From a checkpoint of a small mixture-of-experts model trained on Wikipedia: 3 picks a token, 6417 steps.
Below are experts of layer 4 (counted from 0) of a mixture-of-experts language model. Rows are named router (the router's row for the expert), up (a neuron's input weights, with its number) and show model dimensions 0-255. Each number is 128 + 32 x the weight over its row's rms, rounded and kept within 0 to 255. Numbers have three digits each.
After each expert's rows: a language model's description of what the expert responds to. This comes from a sample of Wikipedia text that the model never trained on.

# expert 24
router:116142125119177109117140124157165086135116160167108155099166123135085182109178057155185091162136125103136141174078162102094122122162142135067113140151117139128121150094157142096188137125140144150195131158103087161067126128213168121135135123134147088111153157138101113141081091133092118138134174130123005151083093088175082164152100078123120165104245127081106156135124141151133136135136187112101183102158135099127169132104167113099141117179115177111111114144072144058121136142125131122142109178173154147164157122094120099157135091089126129100120088146158145125110081107098152158107131142119071144110069100116112068128093131077100096184142104177147126196099134142146122139079142171150040136112100107199126085117172120128153108137140185084168154126150130104095129076107132
up0:130105113123107119090179166092119162086171147160151143114130127104139113109129104074169129112180194134123111143157118106138087138082130124103120064085061126125136134094081126153127106149150140114134060155091113147071096106125180090109169125119150135127092124156132158131172117128092132161150129155123151189047128146127118149118090187145079104136126100125141089074120169171138173151110176117155094154177102122064145114150205131145184120094138155170133115152097133138125175097085082135169124092220091149124086132083125088060120140102167156168117150183104062108107143137136139081103141114144130091151081126081112095096137185132103120099121157157149074106157131139057122109050119160170186116174144169153112121155144131154146069087100047086091144097127067086114087077105163
up1:095052125169137155144165128136128083103136085148139129029125116142114185129114126175116138153205134122175130127086119126101134110118100135100167120115109116110131184142083175118135128067178111119167163141156122136169115142185128140093142084216164150160073130152110153131113178105136095104138097153049115181108062133161144183090120118185136138140165087189094176087142140141105096137121131130153153135181086143134220138136155095076204151131144098087071098167121135103136127143149122135102123143155104093120053113108121117144108073109086105077086156127181084126145120145092163120165120124149131126098117147132110165139067175121091090140125131096147108161100047128194147088149142119152114183123151092147119156148172085130100102091161158095165088134091209118113109085136154
What it handles: Closing brackets, copulas

# expert 43
router:116174143133145157140133119094098110126170113113113098140078113155129202096117123113129208136178206122162128098098127158090100132144157095158143079129140150171124174129105125140073156121171096191130159060103126084090115105126103086131123132167162091126075082139078142156110094101119162171092196098144131094174161138166081132165108097147139180111100147143108102120073115177168137134101131103166097184135134096188118133080139156115114165186092118107105173124153091094090101074145142091119112130101134057163141121107153093089109051118124143104096148161132147138099108057128095082086084120117165118096144134093153146143117156149127087215113124171182143156116139126135093167156147123238161138126156132147122105171138132174112080151110103055132183141164083081164124168088125
up0:127133196129142129141147147109141109087177134118141133140137165102153110167107104162137115119118112151198160112151143179072107130112138174160199078168175134096133132164049139127174143150138094115212136145131121149096149161192118132132129083172134138074115039104120149065077092124174133110160116127110131153170075142163124131159095164119102147136075190125080134107076116120153094126147143094101120039102126117163096187146138145115136122158159164052065152080114130164148073114143140159103114090104093145166104135114136156121109106130177146117077123159111134154142130137123137149161136168080206185034110157113181168122104159114099182142122122073164126112156155110069118105147154163127150120129166116168107149100155220143099091081163109116117184116098077125154141130100134
up1:103111119073152146158078135074170086106094139119091109178160134166148113112102096088166114214169174140109078091136114054114102179139133106126082150138130119161131146152119127167117172133115149132141175122125154121131094130149174089133073102174141114166148102126097134097100163171154134134126116150082097159152150107090113126152141129160132153166070163116132182139147105124101108083137083099094154151118137133124140070107098103119082144033109134079102110109095116156141035067110118093110107110196111157132129145108103083087065129158104161122132129114095154170118120139095162121147076181149167130062156164076146109114144085132137155171144047213139133094070179131081144077117173044160117159158116151160141133108161137148189189119137138084176138131161095098125089116088105
What it handles: Ordinal suffixes, word endings

# expert 28
router:064169160158090129123168079201133126089137179215086111188156150095090156116190136115098155117095114122133151156170104109112104135040145087122163144139089106097069122118148123134161142142166119118117185144133107119114130127153117121116117127144128088115143086153128160134053118105103139129035140086141107136137134060114136159141168112162087145110096125141106143116130148168055147139135139109170160124093170110156121131116153091095086119137145160126149187116101157114130079111156043118147114174117151120129146138094151104137123119166115183102116121131167071106101130098038160157128090138119116143232123172130093038120107149154133117099167067163128099164146139209105119186163156124153124161129148116112133125105144172169036102186118165079095165124140082136114144118128164
up0:203096210108109102153074128079129155172138115123095102184127156118148159141132073114107107144071108128136090169132117156132098140171126105103170150074144175167142123093130180128119107112131163108104130112088168145133152112119187121166123127112140111218092097131149156142181128117156146084138036128053181126127120077126172096164077159157085095107160132080137128126134127144078128125119120087070118157121129152092138098115132109099125098122152076164138144163133088122163163121152137056082067091123100159065093138142143097091147184180131134070072094095207091121119095134109132156125103154087147121177170166090100073156142119157142138148117083146142144101081133098192110101164146114110071164089161136196117064113118112105118119109148065079133142169158155184141145148126111
up1:096165117166105146162127086103087138080099110077109093114141158126155183152145115134145130172080091154167139141116076185124110137124103141134093168105117087091070142128117156120101136156146137083105103140162133107126150183141081120189108154087137155146172133128110104107104097108086071155160040112159143175107118126042104089142138141140131091169111139135154150131175145215078095150136193161169118154134147118114091116174128079132149104155161190119157078089178117127204094095114155181137110101151173095149181154123207153125124151139150144147114150145139088100139200072176189169095156103111158145091133153119134134154094091148145123119185101154135072135174140146125070109159209186096131165147134120151130116099144152145144123101148132083135148089043104140085082170138108
What it handles: Place prepositions

# expert 25
router:135156121145200104093143121134118127162113099159110149146089104151138162139148148116163058165117080139103096187134081124073102134110156086141145109111102151134103094057133131157131177158140111213127135172167076140170114143070198088118097113159151114155162122121147108113042081165154121146110142161159133070152097135159138138157124140101142136131169114075122140243131149146061141118167116181136150155107137098127175103099155099108145123107142075093192095158144135053203109133062131129102105123174128162189106147141115109172156120154173160130127165129129136097141127049085125143084085152111147140133107145143117076105132118153128090097095109098160131158082127155145098136128115122166120136094111115176185188162147180189156118107100153117205150121075135086180080125150108
up0:170112138119133161127203124124096106126098102108093169119038108074083137121168109165154102176077135040113098134205128169125086148115131065209117169143187129098126157156149126195117143128081092126070093087162106137130080142097110151130154124133182100140130146103082143142099079142121174114132198104131155106099090156143114058103182112090157125142132101146149091140093161103155114111116120124149076084179106096132064146092138100162110134096141132119137135088132132079193074094104148115100073171099116076134134151152146106102098112153099121129161124137149165112153105085180108114056083108102115191111138117147133086141148125119142117124135051146138134102125149129096147116162133144237102170165131163118096141130095139136146128141122107126122087061134066184129161189102155
up1:154118133063144124103121098110100167093107087184104102156117065145126136161131125138141100113101119153104102101142112088139135132116117143127109161102083098120082171157200148135159139163090131144055131139068117147112123154146164100103137030132120224123127085117124120126146148115135116182060086095162113115125116169146052156151109103168124143154165113120141089153164132118144127175097135130120136157119112084024036135132141089156140121132158078128089072144130100113100106068129097151184160137154137119019148131136094094112106094136178142105109071086150191127149133108104145094126115097097136116187104123170109148069099127033174072126179141101134162105123156110169115134118152167157119135072101134145146157139150114186070098126139149077114178108099150125154088138135157
What it handles: Mid-word suffix pieces

# expert 27
router:101151134125107114089171119163082099082065120214053190136139167109057187148078094201108154095140087129130092160126169111108117154154124151123185077132115113160132078070147119154111089093127183154105143123154125107199150132120127083147133122104115086065135148137115163082060111125234111127164125093111102117097121129144133073147109117137110159132143079150134132128124141184148168116161123130150149169134152121090169154112142142124121114095089150144132168153123139128156135097078127130176069194155124118168158131125156119123189121119148126112128072119200093171125153087143098125094095143169093129128117131078073135129026131149115114182128111165098117156117122142119135159108136155175069145101121125134139089115082087175094069118180070092196150085149156135176127123145149
up0:119087152075176118111143134132100155136201180180115117095114147111116127118130171137109110146104120017082149109095093143074133096043088164069133120140099128125129146140159148113137150152139099100097138132085117094123097126152132140162144172083151182151168162142128072125151051102155154099129079142078176126106155132106144144135083135135124125125193111113113105058129083107114119119103132103075139112091172069115153067110132098148157107131122142178076122159050118133109087156136141139119137196142177145118123089092105107150130106109166169113120134140186137194093144085165106142104071145145029096122139155105137059141137057157117091149135114141067131111102099139162153156141159090145093113106135169120106134155176093185161161156163116076148132069118104037126137091115115
up1:093081165162161099047168093132090136163122069128115173134170105124165130117116149093113104140152127076128113137074139147150116182125150132112120228104121158162131188142125160134119169113143125137144166198105201094124174133189116074105150077165160140111122114112185185096184136102142105081144065128117100165134111073125111141101153208100115062105140146147177094141145130116106167122194140146098170080138120135120145117126116063160112135162178157149116137151184111160141141141114152115100141182073167155155097177139145148162103111201130132089142121148114089177197111089107132128132115121157094139154078163110083102101116136086104144159112093073147142120129123110110120108150112153155074191074120130135084069105111198121121148185176070136108173129146106169096162104107113
What it handles: Person first names

# expert 17
router:097135147149108111091167105145170108055137102107147131144099158096089149079106110113095132141136144148181162187121136113153118095129151103144139129107139171133101129090091124109086121084184189104160101158080119087143147075149090104067200094151113119198153077167139179171096082144072129130093161105080114114109161101125109072122146141157064169148094119088138123125124169137066128140173138122205157143148158143152110096108154093108204106196142095131118158100137108106146115085099129167153107140143145136125124122088146091128170148125106139138121133138212129156123145133033124102115099150188107174116123166103136117089153149135031133140114105077134118158130159161196174151161150153160155197105135125134169118159177127134162173031138100093135116113186147163138096094085133
up0:110185175153226055134149090123120155154142165109110183152183104113144133151114127104150126071150149131112166161151156090182180100135183090143091157072142085122083188157167108068119206111130103131126145142069109151130128061187128128113107117168125104137069100168110145166109116149107157102086143092128133162143136148144139108126175155078109111072119151089172166123185079106097098091129105153144136134161140119140130160153125096136136080095066132096174119126092149143132105064104141143165160171137113135124112101124105139099120103108093071112126098172100087162140136116106137206132133204191165168138131105168126118111159124121148208081126090155136145104138139098122115172136135197106143173127137141075095134110101137137157153170119094096025105150079177156131075104130161
up1:112115174138158093191105105130143165097194156144135091144117132166112155160155140088094181140100090109154098107148086151068089186172162133087146165102182092080128142152099176069093162116116157144129169126156098112142170150102128140140090209108155119100151088155171139120157086150159101087103163182156150107161111141087158122144113095175182063093098120137105132104132093133095112129091059115133116123095135095139129135088091087154100099096158107049157093143134097078165069168140178107128075112115084150164088125123121135092113078125102077121180109130092178162094156173123128138095144128126133117136081150074153132177146142086136069094069106177140151129168136142141146180163045147164150204148063119137080181070155130115122123156130125129111089163113165143149110146109162
What it handles: Section and row breaks

# expert 22
router:140107117193128096155114131206152153085132128138148213130117123097117164082150110123081147104142142132154155175090091092134118148092098182106139133176113121120117119094147118100118140120181088099153135134104081120114170148153091105156096071164168123094128135083099164112101062165068116116165157172120098114089114037160137128134135131135152106096162136098113063140061141156126171127171149110115150106150168136146133137139166103100108083100131195113149086106136134081179068154103150126169089150200131112164158189120097118093025128130107148098135126167165172106103149124129137167136122103102115116100130227088156079122055140113092102143158079123190185165085126129191133155122158132115132133138128086078156115160139144161135135168206122146172108065108081106138092130137127
up1:146149161119096182140100206090122110160164101157169118143142141138167107111113098131125130119125156133114132127178109192118094138154225209184103161158141108083108156115161098146127157135187139145148103167102071088101126179072160106116150124168176125130175164160141151131091198115160147184095112152124139145136085078110176101119134102149153123151168188147147121122097123117086077134130122161178131147069154087206098154106197126083131101040118165127193113105138165163070110101131155173123161122125139118130133084097102107152137133162115182056135146145109101163112133143099135120159130137085179156113103052137123103100131152102177152140138134107103143094148124111123159130171133129129111133084189169131108139128028190167205136154125162162149096110154125117185129115095107
up2:126104139103197149136085123117115142108077176121103081102139110135109121110137146169141089137142147178069167061140149095045107106151106131111100102126141146157078104084152100115129140110116166154109103116171157160161150100112148141151093100149144102112143075120107189140115030140077181109092112215110131147149113164123114135154170127114111096109174093090091047118103131161154081136105113135118131201120097076183141135094224094170124113117115161096170086109140131109094120166103142114103114085131108129071226125139095153183117102120141127141120132097083138180169097137152098130160159077132114105167146181166111111115093120135090126139104195167092125127082123147087091153107159128142128134133151137116152201107135061162108093130125190160188126080188123130139098149184163
What it handles: Verbs after subjects

# expert 31
router:084115130106101107146182100164099053102097123129114131117109154149136141132106079155095151108167124114127173076031139121082094159099119129055126167155113041123098173027157131190083143169160166110113160164149119103131151101140154112117114107173166092128188145114094102134168113154109156190153120097165137111091125158141164147181098068116107149123192100067135102194108073154108117148166175160157076105094171115153137111107170140146140139160073118098160201150072072165132119095155103146158146138132086155152161155121130134094128146112081197128121182146162138071110106179124180077114105124097110159125073126140100117144130164105111126125114087075131132172163147142167146123099172085177137169106161130158113097153111093148101094140103146156082163115103109128121149094115083
up1:078105156113155114121109093124104113125101139093157107179102143154136154104180129133095137190109097112120127121160128053099091197101110134136066116092117114141144156148146150141172104094131134111139075122099197149179163116160102084128184101143131089119071195155166123126134162150142068140105083091105105101117118120140073127083095083062199173105111148161154116185162137117108068118109178115104077142101149109127165110093110127048137132115128116115174154106098086161135115153175088163172142160129098106129178122150165152091122162151150195076113129141158121097142195116137130127104105124156130161116096111123137110164094145137119079079112127081104114147165097169144113056185127190172163151239113136128077069136119137110110141127098089157097152133177132142154093129114033
up2:174101119140084095103099095081133120108065147095123123159183161115109077130173119119107117109121149152140164104098038111176134110072139174136138127073178142117098176107078167090152146108146132174186104132123104116064093086105130130149092098099124119112113129151125112161127081169114157164160118075135133128193079123185131100175119123183107113145097174079107162162147170095108177117121109165142141168125139125143105094116189091140087133148116092110129112171139099160098138175121159126053110129136230155171141170144092080156126145094144120144156162127134113165102143118140180066096106054195124147122102155117111038129102128132194115121117122100122112071159138082072143071106165172120096126166140142130057121150084125133131051133085085146119152158168131080114120120159155
What it handles: Mid-number digits

# expert 7
router:140173142140144112078157111204153132137151195152106173148130180118108145104137146128129117158201131083193147136132179099126144156155135095147186076101102152117078130123080107114062130166160102145158170159172068170087118158168107066124142110126173116125109145171138130133069136124172065184100133133114153093149095151143106131139069062129065145106181073139155137160117101150126124162156083132132082143088145138135128102169165056112105085089071131120167117112082120069141064156100126118120066199163162125148148098184149114142112108162103145112124114205168109139155093098107175157131133115148095120100108190089131104123072187116097139110092048132148105151150131141115142160136171137122102132154145174149144170122194128092098111164135125115100127077089134180167077143150134
up0:096054169062184178140084031084134129132102125127176096146187111124118086152123131109134083110158117136144176155103125128127156105121150179135179092152161100084085159150069099124148124122109132137145093102143159072126104179119089101155125108141207080164096085122159101078115119090114160097138120152173103111074148143149095129179172112068088141119144129149122134090089143122106071162192101159112157099157107095118080155084121143182104069096122099161194102119138163183101113133145099162083158086123149132154131122112133039104071156117132148092115149118124026142131112134116134153142069076086145101180112161125128112088090119140116108134089133112095113121137099151131114096167183163085176155166136112137088164148157129127126148144064170106133075142163081180148092130129128
up1:129041096211151127107187143108158092050137129099064192205124126166121037105176156112139157114127187136129154094111141081105166100150111129124185144139061080142119136150123034125134136114141131130137132177113134107125149112104119128133123108190193120112100130153148150139151134114146114152108083103118200096135091115132161137069078111147153160143129115082096102058125105110172143157123179112085187218100127161134123066085104065123097106147139125142085137130106138102141147137138107139185130144173115123162156111157086149094163217087087085161080171139099112068121132134143132162173160173120087068151133150094105133102109144121120125149112114165176108099158115119141117114092196115127146091099129146162180126152108145098101162089134132146124163130111143067104138115119123
What it handles: Plural people nouns

# expert 37
router:127150143130120162142152108124100106097104146114131174134140119112094144122157134155137115083114155134198162103094133120092107145050216122143188144148133087158127197105086122086150124082167124128190095128060119155066158130110094095078124131145159127172090139135109174134082096126140136169140142116149070140147133135109138137174060104156142141161117080124118091147187159138174170109139130157176093138118140081125157106098153191098113121161062151121104090161103117158213071055087140155117126149113120168177149117144166082178069115115118142119105117117187070165108088102056136108107131139150120137147133166107156133088148118104082120098096111081174117140201158087148112174093153161151106145107123086091126118176183098086134121111109071083188131097154158113105111189057141
up1:079100124152099137173126132150117203143119138152115130126128098115154136189108130112120108137163131122099140099112129107107069109109152087096126121072148163137178156107127099151108115163161100135126127154118174139138157152104120155151138174114100101144092168107067129143110119121044123189118124120151156057153150114116042086178148095079115112212151143088145150116119163135049120101171144121128086149084119149151147151054100143100127141107151106132154194127170116143129151090194154133141180132124196185088101171163126018202127094115104127099119077129170177143125140164116121174114069132135124088182167097124057101099186152164142142079113071140146112106149161120146165126071156111115141139084122083060107111165182143112137131107167100104062150140125132164173141151140148
up2:148101177031103114097169091164147151090159113180104126106125181137128113187196128111114137159073125157096133188116093157102109132149082113180180130137100138061128202093121154179118176191156073093101122133157095101061103120143125111097112112118151137120136118106152112128172147172085097159110148125092137139154119186108116099174130118114129084099159108126115136130117123111168118092203139090162138101093124138135114112128110102161152114111134066089055099162094094150127112131127151067080132177121127137211160148122071106171107115132169169138210064129156089145112086140115128098137097161192153141104170152145077107108105183142097100163108111062095092138125133112127127117193140066133162100130079174081170137144132138149176133145138160055119102150148123074130120128166098
What it handles: Statistic column headers

# expert 3
router:081091186166161091101138123169100057081107144107048114182098122145103168057173139100160140132081142125200140171108138054082089111111105160109090144139126131121135113139130171153136126085133122153135140114127121133118141053126115112148067109141159137116118091122118157235153123164139127107112138155082119109172144072083103147182078123135149071144134131113188099161134162184157141167149133048171137113116110148148141110133152140145112102107124136089140116172105128105157119110140096137141166131182137107182170159153145058099126195096153131144140125109117059108143103149100141138106087091182157203181076144155126125107131163145125150136136107099170053141132126179167126091131083139131167115100176110093140148157128134146128112106117087135159067043084120179181076134167137
up0:147094132178115051163130120116109094059131083139139110136145158123143137115160094141124109152075115146116135099152161043089130109148146125137123132164117179121112179119107125099152104099127143153069121138126138160117100164109088156181129052107133129124086094050159102158150151129138162097080169136138146165143136126097150095170128191151125134110150140087121099194130151162177128081128149097088176164063160126128130149135069189164155105178078146091090104145091199133065109094099153183108140133124093094083132057149134148108166137121094181161168128145110143119081093106153113149130130163133141095119124121137180136096072126117184152081151123147241150186150181098150117129132121145155096169125164103113192143111070098154151090120163105167060101132129059167103091150114151
up1:126137124069128124143103120147128168191129118140129133135172113109156094124137117139156173155132106116111121175183130163105180141143145151173160118110148150095110108043138171118143181092121075169089127076147158142046124170129118062184107130154182111133138136172140081112119132091100120133114172173125105167070093126184166135177104105088114123093132110072118077117135140097095106147135158135126189138116138170128151137157160167102122094058123167062122144168092133106129189153113151103162096085180127133153096185118105138101180131132122133110159127153164071121145159100225162142114171133177101085150127196130087160105193113128077194087151107131151077092187160142122137136149186147121146133139101139168167088154155053127094116097102195203116106162137142120158145144147096
What it handles: Infobox list markers

# expert 8
router:142146112222096165159095105143090157099060089141120149187104141162110172098101135166146142135127154095183107154102149110109093105164190150144117050185088108156112173116153140142109173153151178126127165128094088112189163131131096079116129108146147136112119160127107084113156115139136148136101164133100137137166121159178120127137123135140144096096149162083115106091134163106108144137161145106150156134118168094117191143102152131103123069200109111107104155127108104134182120110128159130128153197168184110176184170145190112055115125091077128139080137146106181087065109067129138066079097110119080152145141133096198163135093134190107094190076106075167127151107142146138094125140159137202092111073136084116182114187105075126113119129146074092178128141165107173149122104134132
up0:163111109178114079082145121116109146088089156145130091151171112166123080089093071115105124166130167166147102185110092085162036150146123132129175130171102111169151099131113155115178096095116154111120131120124138139130091125130096157070056106115096091164060096137107144085152145111125088126104094144126139153136108113076136076153113090129136030143149128109100202158126179131147109055161141154100174158095129137152131115085129065196071145140150057116122111099157122118186118159110162090115132152107119067117160143117094142136130160088071047124104125128102096131111107159134094104060142170089152126113170155188159119128099091103155145154062063135157135141122174134115124162197177107104096108124174161108147153092074112173125113167107088186126170088126149104122135149132148
up1:107151173061093118130180126172143097166152148190127112096154143118106157123105120157148168129143134075118151157105152104099139135113174132106126143139141136092115171136102085141109156115144124092120083176165119119135086115112165125142146092146146099157155084134122140108227135167088116115125173113147170170167195126152134189097095165101151141136073142118148111133072105095120122140129150119127125160089131123191176194058106140092123123183114173090162121062110139103132179170161129136084141145162136153149147150184074130105110058182088222114106170138119099150121097139128189146142151100110165156057141138148157110123138144116157115157160175126139133123107155066148135093130085076225156136154081125145086074087149214081180095115146189069149138149123130161132103169103109
What it handles: Word-initial fragments

# expert 21
router:160121138170087141120143148162092124126141132207082093176139118140058127179104128152140090140134082100117094154121037125104144163115151159154123157183087108134066142127147115140168136123138128147162171114167104136110173163155148130084165089150144091174122120091093148142138108164154127140122163136103157125121079087156130074131141120139155138119176122088090086159149148222097120129118141158121135115086180094122160161119114125141083118103147088133120169236069143126098077090098089147112083126091128152121091105096170122031072156072063129165108166135147120129138140131144109131114126139092108151175078159096131196124041130074148129123086106130168133152127115134093141150131154091155124153124113112195177092147212156169053098145177103144173148081154139107134105148094101
up0:159126142099194131144136152153161119147093187130117169155160115148125132133172158117155103123185100119152105104204112119158153076183151156115102126102066143166100107126123036176121185112150094117090116163168107131159170104134132107125138087139080111141092136124160177162088082153149155130114163188139123076099160152116065097106098040133120139087167115154163124162166124130116121146132113178116127064134116143080072158172121127119122179139160157149145093118153162107146142116103143101145147100123203103147116088122113169109177105111166099059120122165125128100117131088215173083142112093162083154102126152114113103139166065119132134149116121122146129099137157135088182149196172104137130146142138103161152090060114132137121136111153034192102120026099147110129078115187092
up1:120120106134170083118157168096162094156143126148114124149137111148134100127100097128183140140083090122131147196140133180146110133085147132101114117071176162170078139086117050104112114195093137128165071115159114128143172140100156123141141143141160139064151098101089157199130132118134092206111105162126147081131146123137121099255081164164118088110141086139200112142097103156171096156102152137140097137131125069081168121172086136059117111190096162117140171149106101126132093146072114072114102120070134154145114133150103204085205196120121111170126124126133131084143083152106184150093146132154104142153121121128146139168112141131128077167074097106098154139102150121084094108132108149157097095108109147092131119107130145118128056117085117152185123168099066148139142094113174
What it handles: Coordinating conjunctions

# expert 15
router:155123130149155130103147105139111163121145140176103189119103132172109130065115089150103126114082122133099170154121178112130108096159160177129187102135115143169054120118092058142136151081182223146134142163153079095128151154168172113146093118155175118103156071121146125167105075128162130122126186103114135144060120098140119105166123092134160104142127158164144058120104118184139166140187100122206153135100189083120153157116140058104069152149188135122154145152048134129108141060146113135134096185114119083155115115088137142156145065121085212118107111132102118141134196146098132114109105092117103149193152158126079092082166179118128150103139079102188135140133119154133136189184156136105127155111172142072123127144163053164105142163139109099134129080127168147126152118123144
up0:178134092127126090127165087183075108126160143138155117145098123110140168116115132124099156156119083120159103127091165137145125138152175112202167059094104106158130082149115059136061143166174132098142165136150107139187164141077148150156118147165106151110091119134159142108113160169151095098101167096124134145097089104100079137148208092122168136165145145148089089163136090145150114078153119166128176135112101129141170123090064092163132103088128122139130159160141045128108090092123132137080164113123097084184119104148167135173156096080174098063107149150133177131110123121110081166075157049070114134147072085122116137131132099131118135154150104143184115182102138107088080107142115197109124116165154193143137090185122119057095097140091132223127067120107152137114105159086168
up1:132170133187096178130141114122109087065161151119159095137224139118125135130156134136148147142066154129127050152131168125140184149122101180123052162173166103111150159067136044093098140167182147150098097141116089153155079111106161076180118137103167083141157123081127129144136088163103112114118128121134129129125150113125141132154136144171109151168162119165111143142192124151136113119148091144150150192131091123122176119066126149113207104135148129089170106140134151125062135052101096204108157126165153138168078114140101129145104198122181110106105061119111156102190144112138141140148107159126120135107192214085119120088150100116115104109185143089121098106135115150115108123150103152078127128138104102136125136192145150140095049104155126117048100055090114155165108139144121
What it handles: Prepositions after nouns/verbs

# expert 20
router:112136149134188092103091116138139174122078133126130148129084155144122088082130065091180149134149105148154120176154120114131092107129117130118132119140123144114104105107101091094164111094163162170163146143091110150145169124112136136061111116186179099108142113163167096149139146143147091187119117096070103115093057110075135112194133119099076177107130135083138130193148123144124113184132187124180160123137141121164125144076133142093158059137129208097163138155100141101191106111098134076098141184138177127142140151152131054122106123054029194157122149111152115138083189136087076130089128073115127156165109125050180171134116181100128112112083083143143131120110152111098104178164174121152122132096145079136131120155170117096112126150116175115198203130145085105167098123141158
up0:135145139091093059076135133138114159184140080092114162178142143139118123147159132115135126136104134084090095146096121101141146107115091164117085143083126093109140128156095095145133124109156099099140174152122129125111151121152096173171157096150176187142088133113035126070133102174167103135089113107073046127132184131115124179075079168137120144141133172120141143113117148123171119053126136123178124133123150128132164102161142130069099130175190122140105095118138071136128061095154192130166120110175116158148174084171131122126108135114106166080121133124123123124205130133154122156068137139097160076105067131093144146172124050155096144157092150182143117042113087113131085131136130095149088190156124131119152194135117163136096113208146105158116154103147138080205036127136101
up1:126145096141150154149116127139117171163176103149086122111149080161110120100098146204149102097118085158154148115122166142075132106089127090089164129107123164098109191127128137092202155106147094176110100116136162144162144058215147153090163170179094076174111141095065169116120217073171160109114114109124122097132121179113184072144156118136164107051126165097124086131116118133161091139094136140120162136110080177160182132125146179090084113126135139151133162146113104240165139112130169104130128130153186127123144134147122116134117158190128147065114144159101177140143092141149145131130153154105154052100089121060095136126126129107146130149157140137150169139094128159211137101107115130063138161154104081111114102072148130132115081109106058146134138066089102122197107114136122
What it handles: Digits in numbers

# expert 30
router:098120137137143127150110092181128167101104133145102137175149179148043115117073151120118107081109117126153134104079162110111086126167154189154127093128095118149107124155147115176110149074154101171158112099096091173153157182159136125125138120120155063109096169136128126141094099223168112112157161128141048030103099115059064132146050142133097129143127110126140132161126162171109110142105157095136133176080157071103123060134120141162131069129113058141155096113133097177174068156127181120155114140184174125105138091134184110171133111113115121086082143124119160166061085121141137151116148104117129141147114167065080097108102099113103066147106094062173119172143144104147103115104100133154088149106132142134094141092193176091151080149110133081160130074136141176168129126134118
up1:091214188094070140132118127065121122142155120142120087185109130081124119175127141129082142121165125071151150141081170106139153108180103165083117138112114102123128097122132050102106115053167142095116157105137100145069051164191144102132132139101107112117114112148148137148123139162099109117157134088146142119150122163149076092192102112154149149123028134141123155120131086138186173156208134118137155099139161043125131177130109167071063207106161121096161097121076158170100110148129179112178134091099075125159116169208123144144137160113125152111162121151138110123183121152151116133154146145160148122175087110186164089096138105100151144188134117087049170109073181115102123156142157126149137139115131098115108097095133193142172129161168124161132151142147134139117125128145166
up2:138195148118160141117064138083103161166137055163171205125101114130143116168076133202116118087141135102114118102154114151089124087151133107109123155163107121171086134104195164131112101178188156183151181141190093120143162104126113103113176101150109142098116169204178094134150142158121141186118125136153120093132121107135147124114194136120150092131100127168168188172100159106148129184116107175075112118116173191190106056149150110174062174160129102141141104129123118057154127163104143161176066097083090088132112104089142148152143121132148117135101113140128128131084173145170170158203114146123163130111134156127073151066132111167164154188147088113125148211151073111115113133163178140121108159110142141150094144155139149141094140115138151132130166106181174167166139096098146
What it handles: Role and life-event nouns

# expert 11
router:116143150158107163128118069163107171076041081192133232154106164138113175088109076160156134120120096132191114141088172119126107135133176074123162075144102110167107135115156134123136145157157222098119157120130106106202169135085097109153140125155149121102110092118117098094109141097199147153218161142102094138137028158175082116140084120163143131129177120113142118101132149155141132178112134134102140159079139138178155118108159190123118047142075120112110187166107110105178099125121125100136137213135196132115143146161158117054116125067108124141080127155128120126063121083099110116096113112103058151088162146084152125122104153139073118121129111117141108131103104118128131124100146139159117143081126105161134106128109111123079131140119085106173136109097143197125130141141171
up0:125156071088226059091096084148108158139197100084152149108125140076090137117150073095159114174127124100130128108135071128107160186058083114078150131111084094099114171079128150165105088110104120150161191150117122090157156078055098150162132073128119124155129148108113175114128123119088105116145147161099151115131187186137125161092117077137142143109146173107131113106091079205110110130133142116134071116146086132146081103131093120154141067139226187159106134158102120099085157159139116118088112084126118144107104160138088120119139076086061115120141188064131078115121159127087104196127106119122070125115122181127174105099126154136166137150159124158175122108188156093063160157130191152080124137116140103120107108115119122093119097118178122132163139090105152126098129128079127
up1:141126133110150188077111131117128087120138124127178094142148165110052165138133091078134106101081146148090118088138121110158120168118104113104107160155147144165145116159108158127189087179108091204168094117069135170075100130133125080081090081186087085141183159117120120097111157029048137154164125119156127119145114125118106162135084139089043144135114125146123125113153098174125159125112181154102099139125125139133147124111134086108135127179111101103108090149146178114152115150166134144169143125092066166085160123158152149137122150083091098137053132076144097133131127137085140105107111115106141087109131145122157048161107209163159139171167080211111164145155080123175128169129122139090130106036140112132065130133164149143113150039129087189114135122107125109102130076123140
What it handles: Capital initials, name starts